config = dict(
    n_layer=12,
    d_model=192,
    n_experts=64,
    experts_per_token=4,
    d_expert=64,
    d_shared_expert=0,
    activation='swiglu',
    moe_layers=[0, 1, 2, 3, 4, 5, 6, 7, 8, 9, 10, 11],
    router_score='sigmoid',
    normalize_top_k=True,
    routed_scale=2.0,
    balance_loss=0.00951,
    balance_bias=False,
    init_std_router=0.0268,
    lr_router=0.00192,
    n_head=3,
    n_kv_head=3,
    head_dim=64,
    vocab_size=18631,
    norm='rmsnorm',
    norm_place='pre',
    norm_eps=1e-05,
    positions='rope',
    rope_base=10000.0,
    rope_fraction=1.0,
    qk_norm=False,
    attn_scale=0.125,
    tie_embeddings=True,
    parallel_block=False,
    init='normal',
    init_std_qkv=0.0568,
    init_std_o=0.0116,
    init_std_up=0.0568,
    init_std_down=0.0082,
    optimizer='adamw',
    lr=0.00153,
    lr_mult_qkv=0.5,
    beta1=0.9,
    beta2=0.98,
    lr_head=0.00909,
    grad_clip=1.0,
    warmup_steps=302,
    schedule='wsd',
    decay_fraction=0.703,
    decay_shape='linear',
    final_lr_fraction=0.0,
    batch_tokens=65536,
    seq_len=256,
    doc_mask=True,
    train_tokens=319400000,
    steps=4874,
    dataset='wikipedia_en',
)
Below are experts of layer 2 (counted from 0) of a mixture-of-experts language model. Rows are named router (the router's row for the expert), gate (a neuron's input weights, with its number), up (a neuron's input weights, with its number) and show model dimensions 0-191. Each number is 128 + 32 x the weight over its row's rms, rounded and kept within 0 to 255. Numbers have three digits each.
Before each expert's rows: "gets" lists some tokens that make up at least twice as much of what it gets as of all text. This comes from a sample of Wikipedia text that the model never trained on. Tokens count by the router's weight.

# expert 43
gets: ".", "\n\n", "\"", ").", "s.", ":"
router:103113141118106068125118153108084145113083165166122129127154146125095111137201064174092119145124113100112117122193102124071142147155142079115096096090126165142157119165145071098124167109132060081128109161134176130131075127156111153146124125146128129151118182160126183100012115107133146126098116168144113108070175135149180148084118101070175176110107167127104145114155143128084140170144092114098145104169131130128139055148102144064112123153111133097081182105110105113147180135086164136153187132139128094152122119148116110147120181182176107113180044147110124073060142121079112165
gate1:137154149178149126139133172115126103112092140132142061064134080152165141122093179127151163125161106181132213093088104152159128105084128070161242153147124165155131107114096138088074141108127137124099115091159140107149137104098156198089145129148086197136158104136109134179141175101154160096165133157127137110141144113096112119119128162150118109148176043113196103138107155105070121133131159184153184112087118141155092186154151120157163177139108141150141095108180137168096091128116112113132088075133178123090104132117129188162131132130121143092135134147090144169216077106168157132
up1:065110147140183082115075075057154109137114171160113078114064176139110142105123145157159114102116094126110097127106110071137132135109134118080128120076099145167135152176117126157082160138128070091111125196203146109194085127081072136151148160119087150116118138130131142093096155125118153141111138173122109055086142130184200091122113098109092138135066114123036160108114151148157172120159156088168105094173145125095147118154131179119182123130127107163073073121144126113188180149124170124068129111159094104138172092131149138104082120110122101132145101121055146094101164114122115159
gate2:129136090074116100144138155142121162109097129158116127156170121153076114122186092165098161134126157092113092140183133186091174133170105079136096140103091118121123125125168113128124130120196062111152104144125177112110087138160131155114089114128118106121099154145197100088072090118092165089134116092105141064103150164152138153127169083085166172113110230139125101062134157149171154120145136125088119153126127130165169072139116099142101098123148153095064188096138122113091155141054127105155194108146171109126136193141102104113169172160166131123171105189135086078065168145091170159
up2:125119132121084180138105150202123134099143084121129173141137183155122174122106144130130137120107130175139173106087136211092103161175102106091145132233129156057175130069115104168120148163121141119141164099121135117064158122072182119114110158071087133158147138059110092188124128154095186127132115094076120150174125178124128140176132152137155124141139167094147119157135113165107155111084125161110131117115165068098170128104117089180131112102134098157129124129068134132086087125053122124145053160135089112093105204151100136138161152103120176146092137132058128177089137133097099149
gate3:153107144123127061160161151129126111107151167128196141115142132146089117130159139111149161125157079083174109120194105137144126126129112131164065149147122183142110155137119173117129112105156122155156142166124137168106125110134103145132137140163170109158141165120147199146130085150150182146086118119097136108117138133110095146092032122128132204228147147125083121144085053131128120177123115116200136151124138135132169131181090144134148071143178131147075197162131143106152199132165139109126101071082081182131068162165153091119152133070160124156180146123020118149142162121135103136
up3:157168096113129069173162123190117096120156121073144143181086138133105079144157101136149135091135146155175127143107170173083145100093125202112082208151125109118090179132088154139135152168117132144161188060113099158111164081102198094101093097202118176126136158108120166092178102192126154135107084072140106109124155111148106130117109138101097147132147141129135111099101098095115118146121138143201178205151127103101114149074107138118119081091162130109111157130132123149216112110138087103142132132165126177126106150061151156107127165093112079131137141130045093132132105114189096136
gate4:115126157169081173137222115121121120143145095109140166185111098183188145104151160111114169115106151114139104127061131099146137093131106148186145162164168096111124155106091113156108137164147150119077101110146091141100129122097188086139092170141203130156129090178108130132171123165074178141164096081094116131158105161141117108149177149177140157176200093110079124163165055162138118145111154192114106132114150141102123147126146045185086091106061115177184145103082108172106128119154117135139119097113149115123123127103101105109112094124115094111139187113066140181133074132115186156
up4:122123109080119125154120187133146175106157154210138153126133153108142132137128112197114136172109173120134108106159163137122114116189128084156118193123083161071173133153122120153080140119104121101125110103133054106187105137082105107080140159123079077172158113173077113089143104092030197117103092083080153097130137113099086127120151089156123159121111204119153147113118126150129104135167136162092081109104145062178157089154097075088094124183089117115119121070105112123071120117110153116142177159146178154135122179127170069127117164167131169173093089144102144078115124127139140154
gate5:138150109164203121190142129190153078117153105108113125142093143122112122137135089120133137117118152144148120132134164126188150148176125128193179138191182106140147138156169139081154101134144079129103114122089114183147107111121135151111117135138151111099095121126125157096128054133131168124165126155111204119109171100139132096110158132098086130079159114146105097123146072174144095108138091139185204155084130094190162095141116121102137130137170135099118132124171113154132128176158176149187150033074105142208104104094120142093083082098096194134131097071151069129130135116111208195
up5:066101095095126197147069093116134122171077096084112156185122113119100080146125172110107178099127044157115090151132098165053145138133110123092128119104144167130142184177144113136153102140116157135139112139134057152126126109125086152128193171140079133116155098159157119150135126058092129144126194123148100144112133121168112129125073103167148159136111117139131167120159075149081143162157135132144094139096137186146087146196020155123124127175052145129140132134128100220188163099121124117128151141121181155135139129155129155157089210101155124167148109131149130100156108154114109078
gate6:147087130197138112108091127113107119128123153141071080074128079134116149200133158106185131117115091133182182150177088134088145129121195136064146064122076106164153121097154130108120143115122150146089170107138119181130105132116103117166154153125080137110142163145108130124104142116091154128110153110101139153176123123148147149126173123162051112134097117133190138072162059115081165062133096086110152101179136099080166118138077120151168065137138126069109163186163144120115114146099148135160106105130158106017146085150134188131141136149076103094138097138096150068122170099095160164
up6:093131083116132124144087082167138137104076145155113116157204075151129074185139130149100168157168154118157099120118097170110189155105147135167080128055092126095108171134144057138171104092205120144186150133115039132187138084116185054137086092131151101101143093128182089096139057106088119140140154085158115137136114103142111098094120133159065149117127124135137101057190131160119064127149115162082150124094126115122101137130100123118141127098117169154150099077179103100123097150061100134173111119128154114130102123152137096149225118133145139115098112123151091091122107149121124136
gate7:114163135123123178073106120165114101108171090162110105098170117137008142091098152110184135146092135149116194122134158138140116122122049185090162163171137142146123113066113104073149115108127142120142175150109099121142120170161151126078148083161103142110149096096122138159097181128114095166168129094148127100140047124142170128140098104153122184151137137122076084112146082115149181105106113198215147092175129120144102183099143133120094227067113166107170136147093112123080103118074155118119108124175155157113123179124120112128124112137123154131094083145115173173096148161130146144
up7:148135197118134092103099180049117095182085071138149134163123123151138146107098123183089129135062144125126095126148129093153156126151138089176135083067092153086138103094092128121136096112085129134123129144136113032154101169152079213121134079087104111106118180189086089118086132077164114114110098135121111129139164105108094159150132108087196141121157181125146108120119156145121147137145122119162135162085150148183196103142174131155066153149173164101122154118125087110117154171104069130129119142131132164197061152188091126167120117154169125140115177115120121167111178151085114178
gate8:111133102182141160135173157163096132154088158098110101119068127161209091113120118152118094117154129141128135046107169138069165122138194135177113098086105073219121179102187111159108098104124095143066157137165094158089123117154178112135100189136147139132127128115171136096155133149117144134196160193172065101130150107156140102107103133134119113087190162086091128119155108101172075149136149185084136124116118176076124159131121138137151105094111147134105134142156093144199154126143113075086170111135194116146132090102086134131156133089078078126100074099124113163169127128133177147
up8:140123128132123140034087163099135135100159175190168141074194118154069138120150154175153176173153154059118153124148156180088153132150082092045062104087086144125101134171129061112140137099103120121126115156141105122184113159129075116118130133156183123173095166101121082092082117077149122173116114118175197097124121090099100143148081124149121161114110133103147127138108146125102156154136119141095117133130082114127145153151098144133128154095096124235125131130065111129147150098136173103144183087127100124118114128158162149140128190175136194067175128114110165149124178086115088142
gate9:135125138086149116124137169110151100128080149144149162130199113157138142073137114241118125116064214105120118122164172146163147125163126077179058086112118115150172064192197119136074125079142142090145138131131131131159130141176160148065142129129096139139117104166128111106129105140082165152134030093130119131123176114117169117134156120088161135169124194151119133135113156103101105074160128114126148115130109072107165137132119143124148129160106176134128171120088133115133200131063157123152132112160118125138125170152115096118137101141098068140169117123093213080096102162131044149
up9:097153114113114115190182127148126123133119061133093106190105115202153069115140070131132116096107170177094103156127127143149146060186095162212105115178146088128135146160159133125055149154178122127137091082122089148113095145159199110083089119167142106132116147099152102112145082178120153172172152104146117089109140094145114136132174114183162135134101132140108131153146132133158105136153117123189118140157047078127114123134125101162088101104116137180150172071107112135102116127163132153119155124064181078176119175146151132143141133213079180091156076135106190160114101149135123107
gate10:182153175155146083081150144056146155108137093162096145166137132136064185115138140108159113135137151097100125113185183147127229164068120106158087084127092091104136104177149102104130045126102133114146120108073154152125141123125132136138095140156084120153162109112186148109126154119102133131179133129114209196132120174090121143090086078144113116105126119122120147108141162194150129136107163116191133129133103149167138117090082182144074186174164084104116106152108144148141140169179076162070167161159122179134137058128079145172078105085103141118124152109159103145121152168132137102
up10:088115131141181185124161158120129151096202107113103135118117044144159102133151134140147110159122084167111122161156128117126094127153120077191204142154107199111172076089136152125150153123165120117074122134170129097054131160133110125163048131126082141137109143138123100144116125138137165134115083127112097155189121135137118140127124088176164110139139098134203111127128101075116127174148078087087124119154127035089188156166141128089136129095064104232180143084177149114082125154110150129096130151110110132176090145148103101090114170111104167154087118106171157123103111085156090146
gate11:141103122123129081098119125129180157150096156144146111153138132164107170125112130194129125185160157108080155117143144130141121151118122099173102110145088163142078102121169100141085128128140115111144108177091105092131143139140157155130126138138110110132156103115129181120140164131146126103149161133180032110103086071088128115111110204142102140138122165127071149127096217085134188135121146125150140078166161155086103144161166130082131132069161110142058122125130185106199142152184117143157115173204097130117172084164149123124067119136068096131244155130099116126173107152077116055
up11:215111109150161105124161137115168125130083059139097153141169211150088123116116153143153128107114183108136119105141149165109169128080100079162066126106051149140118113142194144164076111117126139129163116117132062096111130107107180139075143120162094133100158109094110143102100121132089223087125097136072147109111153093054136083139125138096065088191139180116037068153188104131129155155138152153100121133126111144130153138170093146112131177136154125183154072141130141129123156139083135135128145163163196120108166105129112107153118132159111133161156126114115146119111119139135029115

# expert 40
gets: " of", " in", " of the", " for", "==", "==="
router:109100136156190077139143150098106097157149130128139108123200181171076099140157133158091184169114095118181091123129152138107065163177187110120105108093128178151115103162137112156149078103089095077112099186102110128140088142074090148147177126176126127139117139139099110095110179152115160154108177136083110098072123114120136091074109088071105092094126173114139110124121117111058111185144134125061129112143173147125167127145129112051114108163118152098167119186126098139147247131145160180162185114137106128147142113136130143154097187156142126084131108095176139088160104092151146124
gate0:080121100050104159163138109118122149075148154182111066077132113132066175109147136109185123175133143139135148126125115163152099121130143102072161147100130116138141100068107147161104089121098123135089111086113156171128147107166161143121142104165106141206175155108126118104137164127121169101093163167168174091128171109154136139126141164121060074124097147100158124125095111122104150128110109125107176104053165163193020094170134109147157210142148128126111122123182115166159123115134121104155125112139118162125130154137068167185204113130173136145170155197142101116091114061137111174
up0:135168101069141150179132080130054113087167109143133096128126120060113199188104102137138122178164160144196082145109141158169130151152099139112086169061121137143155127147107135171148109129060139176098133082099100142120135137137176161115102105201120149166188194102140187113134131198144076104153145126153147107100188144125113144110102152134092152125113166104099078115119083135167085130123143150141115101076164172141098123130128141123200164131081103114129183137201125192160188091174105118147122115101171151147148166148107096152145108132137158131158122143157122110157080055130100153
gate1:111134082116137148114083100145116115087182148116142108114133109159121148170164178100124130115185150092185136075108069212134116121105119165069145136161163083124022136073128157139119124145127083098146128159172107132144121097111135097099139110208080165198165111161108139095181154144163084101066147049126144100139104133100152113110114113123085107109174072089140116107125100148059151153133166178089158171163137104095104147084125103136145107168159141128137136140160110155142103070153171114221116143157086109114087129126075116107142093125176118113143121139146041119131128111115143131
up1:129116135104178148130156123109149171094136160097093117143146193162128119150166098121117133101150101123150099080086120135128149085087167116145118116063107115125066130124089153120128116106101103112161097169124132132044149154124101140164105014155157053152108156142126119140168107135148100158121155063140077184107154160110152127142129107180171092079187106139063146123095120113159123202124134149076125179190143130090116139107125046097162095127160109148153079150140163104147124106132113179166109146113149075162152118132133099156090124176135143126100157074124092060169145131204188135
gate2:092117150196115115127126145142073105125080107179116080124168091178088118110073155162105158135129149128192141129112123126163144132105087142179182093070104186095170124126112013122139140133116138135142179132111151069143143120149147140129124177161132100078158062099077163108110189134109148090167140095112119121093125136169117149123134106090099162157080118101164094125114040120134141132108144102089146093075079097169153165141175132172119114164150088127149150071135112136109123175106083098082139076095116126065058099183136130095173090158136128107138156141136103100104116125058110109
up2:128158112179104177115064129153135046096148133146122166144142102139113096175119117113125179083085166161179132163103090088123140132157167135117173126093113137071131172165161083116157133165146150146158115132094163106132102169147071101175153191175180149117148100109124110181134153136111166109084178112174098203067152166146117132131132122155128158062110107152161195124188117077118152183139121128132138126182094116133222192134108180132132029132136116119147122174167091151134127142130132130110130101123103132139057136137174138094062118096140127097125141153135165113129175157151146102
gate3:192093174131144173151121120136114086130150147162130145137111067158150116143122160099072124132198149099097163152103140127128087090153152104124109092110144069169117163098171113150087133139116161139089166141134135166157120085130130095148126048198110156148157072114149156137152083113138125113200106175116171162043149109060146148144110164070174113200143115096102053038089151112128135111171100101132176163137169108126127093133119072175127102114111116116126077033128129124123167090141102124170095100180122158120103091140147124193115135099130092128127150141122123119079094146143156142
up3:111208127114167127093102145093137136118055138073091111105128169103057168119148110137155124132107149145162107073117146172117220162114137154096170137127158144126123128135167131119126123145167123132187062135157114151158148153061121089102106096158103150123127140125072059155128157142161150127070098133129128149189120153175116125151130123163164096128116073132179160139177045099105153119110153117139102098128113154135159136138165175115091128137123127189178143175148084124106103131111145156110153120190072120214077177100161132071186087082154126155149067140075127166112160132121161152
gate4:154125164126125143139137179116136133133133133103173149134121117167137190122099119131120142125099110101103134110107128105191119056143139104156054186115134173177147121148149156171003150156144168085051140189113135066159140111134096115136062067158152094150145120145155140146120151121103095145110099092097118158097087138111153139161184158113140115172122177101166203138168140165104148154179114173093157100139150156084165125147152077079189123104125151050163193112085152122064141110132156088104120091123114039127142128161103117144155108148092095143128123115138136159130093164121116148
up4:181074164122189033163163148154120163143077100122116110122123153162126122124099160131111169154144130130099174084141131131165121145140120088169129131054175085145139168088218133131156118127164117082095113064113170111152125181153145058142128152147171136118150120106170125130078157125171123162137158133152131105140089162150131113089156119077104168105099107124185104097123152146076138137155123115130096115160135152102099127112051143155140122144097145169121147132074099115150159164176119104122130102142078146037147083127149038178202122149144156092077135138093103140115096051099112135
gate5:154131190146161094087123162113101131119099112106154179094088125130137133159116098162100137146153085140132154126126084099143175110095173129144128093082119133127151151174124078157157153136104094128110125146141113128087080145178170165158122141071041145120106114123120034145152045149057182131168097131158082101089087122095123125094129145078117115094126142119141106087164124118092121127156086006135139103094142179115134093220109144126135104173155137148116157059109147124138168143085109136115156095112157136096116090193166118149105162180144112157145146101101100105137206120085099122
up5:086175091121112120168132139157164099112099141156140051137181092175146124121154090148133111124101164128195114109151130161076111147132122164158147121148098125157093057118056139141145105082191121156082171116127121151167155163104120147104073128103145132113085160123114192116129180086130113110127145122136137095143185110174149142152090129114143138173105183114126154187129158086157154185108148173146101120208109133149196151119123118202155185095118137110133138213100141159096107126134146098084117176155078123181160161077156146150114120065166156128122140140143188157144072120186079100
gate6:191117087135118180185079115088103134168125120158098103142124141075091143119196136120100110177110115139162141160135078106185140144099119132143070114163126087107157074138150137134141111096099133114101158133063137149098142150148036097138120125155106123142117112155119117137108142122044118102169081128130124161164124141175106141153140104148082091172088110092151101097127122142151117100118078120117164047108216188108132128130138079119172193161158125115144083113095138141133131156146065093067052161108139101127118149050105151154176163109146164135113101125108107162085150099086042128
up6:113133148113166085133127136156128144096120099117144138142089108183205129175031120114119115121126123146066074077093125092103130159150134144112150138127158183172113180116120182099147110129124134137080123145168160115160080105097134187117144167059127146080095139123142114126129118101140155112075096126082093119137101108105147049103110080102179124096164140167166103120105190139146091155063182118169126170161120153124122074137106141115157104106174145081049179131135113143142162081124154127134183118151143137150192166148121154111087139070109086134131224129110113132173172198160123117
gate7:158118107103129119115112124137109147091106115133135086104107143127156140167089073144097104136084128166123073101109156121191132138096132113118135137055201091101180216155107147146078099074133122099182166156141182140134159146118129147084135114150118153123123160169146187092102136151144165155129170191131060058153098160219151157112120126083146153129107114126170125136129184071133165120127111115127106064139107121123122154131112144173124099138133074142134164126139143118127082097167116122172141070155057135191121214113172172116172124134146153087098126202130140134144081109192173140
up7:128228069182108074153137169124132118144102134127156127115127206127070164098151126143139110138127108121106166137155077110090120141137087212086108124178139132120145041073087152103152116092120098120102123143127160169082087126173086098160116164171156102130104152098097091143107227085138111139122061098155128157127121114157100150112170123102135080142090143128164126116069121152150135102126109092114124129135161139128102141112149094091106161160121110071124165163117186136142135176121163123119071117144178103103103080101085116133098055155109131049168178103097080130160173107138092136
gate8:114144136093161077102128137112177131154095207139150101138126170110129127138113085147167120149131080124189111113136142110144132151013107139097131157076137188163137103201091130148130109131116092133192144154173122090079127158110123179139207083184119140137163172127166134141077153162104126122098124123170134062132137144155129052126099143129135126147156152132109153140128175080087095147103101140101148165128118139172148139113094134127129104076146165169124185097114132095192194123155141073185132147145096196079169147182174158176100118134129119147169120120086183108167123169168116121
up8:184114193101136145143141163079135130174116119117088156142120158149114178143157115173162100090155139117085130118115147081151132116094129144097118127143124103151163158131123202113148151231099075100133188101122141132004120172122098124148080139110082117102142118086067166159095135173108098132153139167158146111167143134130086103163139143097116116130143114120123132145141185119095198097130099052147198130105120222176157134125127136122086126143146158108162099115156170146135118145152112193089103133141102119160138133133094118142078128131169135127179167098014124132107138166107155103
gate9:134124116110221100179163156133095117120161065119149053155171151097111139144126138142099186155112126142164149110158136136156094124120205153121130113139140140135075101154144134129126113099119149080104053161156147139122080132123117122133145138193113105093043167145129208111138212175136127078163080106140115077099130106120139083147110135153135146156092119051175083102183126141134136164129130222196100156161116157168146148132125139041091129143156172113150122121129154164141184186092185126086145117120155116109095088135095109125095064129118121098123111114120162127121145129165141117
up9:102116226135088161155100096101174132134140123105098194148095133121198107097120141200123155106086088142107121164149130122096150158135143089145173076103063109140136110189101115148138132140093108157105163119153109138154182103128136166117130148084148174188140128114124078109113119099062149143161085126144117166125110175105103173133131137134114137108142136146153120140087071114112057106177126084134136139069137130109159107151131094203175190171085111102161190138142168104164128086123111169126172141064128135073164109079178099213117155146120088192122114116125153085111138109115069119
gate10:111038137100109158134126122120112116110153100128134140070148081131147110150121159182073135154122082131166122138109138179134091153185193096104161122163148179156175163094097105141139136056139167104103098094155122115117120083129144160157162138136139144140119100211096129083153127129115176130122150183105117142083138149131115133135087130155156079160130164078169127128103058165112091111211124090120105097154201110093120094137130183117208164140138176192167116076072129134161167086093134138118176082123136126097090059150131111168124162129128116133099101127128158128150079066142088180
up10:153179020124157176121169099138127148096088170187139074161131165092139194158149067108149075119166156084093108161131129169081112119100140185144066112121086081121088097172128164131114155105120151112172143119171170138169116133157133123122089106175142117133141198131109220148162111116142120096154108107096158147128142153062134130136104073116156127140159155120096117094138166127162169109100180106081120120145098104079069158098137143164049140067145110069097129116130105171113102111165157107172138174170171103148145171095081128129122090122143126112150152125117098159082128101122090134

# expert 56
gets: "0", "2", "4", "1", "\"", "th"
router:100135173093164119121107154078142121111058191162124099101172139146137116100161095182124141172124128057155142140160104154081095144164183075162106110053119150159163124140104121137112094102138089079111088162176131126106111121108113167154138149156149190128122172146080151049088088102168139112090091167145166097103155095133142081079084103103151150102135186099111121112107160082093110173168123147078133134110182104132126076181106151098153165090149186153090144168105090112165185151129166167144136116157103151175155133140120104165083164105149127132122071110102132073131108079126066174
gate0:042134118178078136174157116077141117087158124160134148121211123077123096079104155163133159144121147106146150183123162135206136102110137046188100098116080103157190118110125080124115092135106126099153199141161113219123126173141168146124169146117088118101108090145108102123141169114111085114166143130122125126127205110089124108112099106112130186103127190167121133154152098099179132103130114085131148183171084102106108091106108086104159140102126098140136118143135114118079113131123150144087107097108158131154131092132179083117118122156065087114124127111190089097138057098208134128
up0:133114180130159130139116142140074145151084088140107086179073152096129178105094129136123137135092103124185130157168122145088182143110122149122106148168177117079078171134146128147098126130181103130147094143194127147089140104088117158130149114122157136105182162135132103085073158135137138104124107138148133145092164158147151109065105093107134106099087092109110134138101174166093118174160151116216135128110190198102187147129179200125155123154189189101111162129144114096177156177098089136134170109089189117106094113141140170167058178087121116110094141128039154101177143150085151158
gate1:199138125171165105094134111100090140114155113232126093099128127134115157142132108165126107157181128055092072143169081111141118194082121146199154085122131073135168134127152121149098103147140130100150126147168128118139101126098091153095083099138126160143090148119104117133124103094124130135139082143105145044101137098149140132057118075083105141096135206098108072148096053117112151119159125125149156144145049125083057133161119117077100136108122128204122147083111132111138123126116156159138122076174180123150143093087128117137082142122090113091060076116126125073097130098183086138
up1:090086047110129111124089118148190113139108167110143158176117169126112177139166167135116133143123153158125078173166132128145140079127151146078153153138087097105185129142103130109104133131131157183122114107123107131138104151156134094131152147086155193149085150123126175147129078094149052100143164155187200133185095089125182094142145104121165113113145104133182109119131166193192157162160117109149157086128139176080109132136112150086144148092161113116182154100177127168119112102108120104067128090109114123141118135184147144068090109115109119085093106155068126099177144197061204183
gate2:157155147189208193187143191132124126132150140154139140115140096130156141122167117162153095112052163106139177110138098145118113057187166193127088081152096113143123170147138106175120081159166155115156116176143087142098115130199178115157171086142144123076138087094074104182181167105113110159117088151171103162179132087163121136103131081146165160135162112090131130123144087156110136062132175127099145109136109156144108130135196166140133149201110103091128064149110134094111122094087116127197163130119166132068122134118151087110190120150131135094150124134174114137161077134122146106
up2:084137157072096080177087116133216152139137114137098137158116142109100207117148141099123156135146168153113156146097125112094208126128071149096175097119098104189136144144127127105058092152130120066109150108099128158115128155123124110144092103149163144126145126132135132141149158178164117097162148109160107130100187115130125145159073180155126139105177113122140167123141095199174104085131113204115096129137143145128128122161207140124115141081136189131106120169122178078111140114149111203076098168149168085130137070100165101148152106077117125119075122164067151113107106196069132060
gate3:096039132184126082128093122122060091156124103184108114134168142120138086136115107139118154139090126070115104098153159067086112143132150206158135101131233186095188056145140099111108100190115133109127117102116104119122103078148131168145145164110146095144142168155091124093102132118118040135128161111130114116092147133057133201046153146130126143096104145133110172064173159172096153119175119139149120113112128128150088064125187122110104145131133142153148111129074146134082129094132144122130115165147182137154103137083128088116073164145147070115148109141092139093116156134143083167
up3:137137148136131108154078093108089140136173099105110166160087113140182118170142137162127128131075156126043106053077177143140145086143117174136136125133154130128185141170128154068121103161149115141098168113137104189167166072169095111099144164145166115144132132121090120145103097120130139169155097108090132185180155076163090085127142123171151157102131104101130144132082162156129166129116075152150153077097105199062132095124171117104095114127127096122116091077175140125136133145095137073135131129014152089165168069099071118087121098153103159131160079128126147121196146086115163179
gate4:167032137113167060101146174110073115094118084156141181131087124125112137085113187139144101136185131123133180169163127097122082148120153094164127096117088113137138148135148091145065138103173090087153124142097129185100072149143130151118178164163178138134101161117165138112109142123106092076160164125134168153102091149158169157146115179104205126063133135055108104103139088058107133087124071120137091103145129192118108090140141112103108157159110149121137177108102134115100137107127127140100149056137144108103125143160078144148153051151170127111077145139132184116129184203136116159
up4:161111135102090118130183109148104156104153106144127113055086242091112130095130115094153139102110095134074129147115060091123160171050125142075130120197121096107097108144117161170115147144117131142193160115118185185034138112152167106137124154189161181109073132097096203137129134189112156125116110152102122129141140153214174146180105158099154142061131095129093165108126149098135123109095139142100136082132135114166118081129095094105174143136126128111146180149149165078098072137169131172106169148156115133150158130115130139117127163144109149134099159137174160151087124171173134123
gate5:120125162139132146186093106143089136141074132138079110119098088161132072153084168158087137128112134114184139063161116154140073123126117120124130097067099086165140095112109135167156138109129093092078129120158180120225149159137084106145134117137143186154064098129134146153166154044140185102135090116164134113087124119107089103091077172114094136140159100120123103129123135089156115111145134156150102148119150191085122166136183102128196095177080139134142127094067106137135113237114123168126086128071146089170106082102168137116106116156121172073119182078128080137164150151112120110
up5:101110146071138123133148101120144125180100142122171193150157098127184129057109123237128126097127155097165175107077113156135128175100120057104052163140159121120194129166106129135126151136107097082127147129156131113171155122123112179085144122168106132167108183127094173093104089136122120177078107116113132114124097128145121143088178094098139102151140131161080193202124162105119212167139125150186125131152109131097141156170103141126147203128125172129147204102113073109156148154188062122134068154129138120154124115114084146163141140153096156094132154083117154108095142131144091094
gate6:071160119097047128135109084115161118152126087158063170136166197177146102150172130190152080100131135118147093137184147145130137137094141136099070097114152140146053128126187085141153142140161170125118161158140136102067110118161080137183132126069113115151140132164072121137108098058171154183154100125151095122121130191130118074142138144154146125112141113110104146147142089119104044141178071082133142154142174121125148134150186144113136132106177191106166184122103127150075116154130152088097122115119101135114118127153117146060196133165144158161086127169070136162128158165161147077
up6:089147096167111213082127158098161106153124154138083115127089127160143096078147148158111107146147089134169116106149136091105015164172159103177209098130103151097086097134118135138140094102071123160168146137121116119130113112150072195158068127126076137122149139113132157091091163152118146139110101085158184074162141089134145111174064079119173128130185135182093147092111095131158103167113160126148153118097079122125119059110143123124124180119144118104206145122116131154114071146047104149148138157165121145139097163121118107113162153063148175085079150091123165112095101140110135113
gate7:168159136101153121113160128129122104122125126094122173105144176146086158148127168193147140187082154152221109092150141133121135174081135076137126097137149124129133128099159089116098140086166162096187120118176186114155060121098097110153171131118122172150135150183146165150135157157132107052117137125139066141133193069128121170143071172080090196182114143129135112106128109170129081096145117181131144140111175166143158173145139128107187157120158164119113172125116073101110120110105119105164180145166140140098228113188125146130128096096196184124066133122086114127141121109138114164
up7:184129044124153143156126151103135128209154160116097154121136080089091179120139126142150166174134089108138152141165147092115103152095157103152096150144128110115175157167121108104095098135108136108121115153095177102129125135108117160074168221108149164066096119114073158140140135101133125123144069174168055074115118127149145156087191112125142059096078104114122123102114144139129117164167113109153149130162098153113167187116129131180124139092060096155088121100200119130156158170100125111182099067165071165175112143115092174116143089116188168120128091101102175172085083124153141133
gate8:144100167155167141112116106088136088154149131134121086101092117110123156165211122113127120165125090103145084107125077134110082202133153094147179081070064169140118143115167133140139166079157125122104203108103230108138034145163122162149127137121116170099088131153099111069118174126060143098096121093124113130104177141170160130119061156151107122126177113133162132189143146162122107095173161174140107113119123129119181058120147102190109134143173150122137164109097125120149086190147168101143106116130064164121135125150070114166135169141114101070134123099130108124136165068141099112
up8:161135152095200077160094107100135152101119142150104197134132145133134170157143116146135198146151099112154084148197104054133123122127142142133135153127149090103115107138062113131126167192180143139127126145098118098104152126140095107135162167173170192105101140145138135098139147110161190149123137202181174120099090128133159109104168085116130158193170136082118094131163151145135163117135103102189185128159149133084183203142131155106129211098145149137153103097127084150104089162145087115162162128155085149124171133151149073072147102067192137112090070131095123123135097131087119189
gate9:138117108136135099052120119079102130129113106156100103130173108062078144124152131121117138161098108145142142139130114113106159097088114097108121099087117130141162131081108118100154132137111156093142146184181105124135111111084065148132132176177180141128090119147141135108151179067115157091178130143141085137148127074099167096138152194051079135155115145134117079114047172133092102133145058120131112124085123139203192180167181155119175127138200168120181140169065185109162146198112108149146139165154104128062093148180128144150134098166101139087186153107172122100126137107129147152
up9:096172103168139124098125103151135135105087118084100101123091191079148112123130139104139114095101158126099156131081144163154133139115123129125100098154088138196108119097186163146144111134134158120179125092134044126110141124129113084149133121097164136136085109099089106047107102140150128097147125162165165121170075101136161097158163138126067061090078086157135057147100178135137162119071105089119112168076132094126148151129081135150158115182148086080049131133143211086132096129171115091158156135151144104098123133015168095079124150166144135107119119061160102173142138141086141107
gate10:105127145136174099160105147122102064117209095140086115112124124170124140124161113134059152106105154141161085102126097142092131158187146149110125114080066122133176139126134107114119089126109130128102176134164164129173139115119138212130129109100133098111075162145087121121084136110169104116154148156159103133097171093114107102155160168091126128126154141096136105150104177162106149091150092105145147153120145118069140100138150117164101153125074255104106054130101096078144122162151125102125088163119148189154140133144143184150074187096194204126135081070124169143116072158073110160
up10:145150018148080149114130140202123071106195119125125147121140149120143119134122171116062173137122116138129131115027137119101143116130129143113116139186164117143080185115178154100139117151131148131097127144128079159202114121169111139159122178124144111193142149110119121128063095129141190126162192150138160164166075111146080107102147187092105098170137143162174083150125171143124143163150151151133128160084078153114142189103128082115171129130108124093173122156166147083080137081128096103133102138118163150084166156076123118137143137064168108144134108116196204163116088141135125104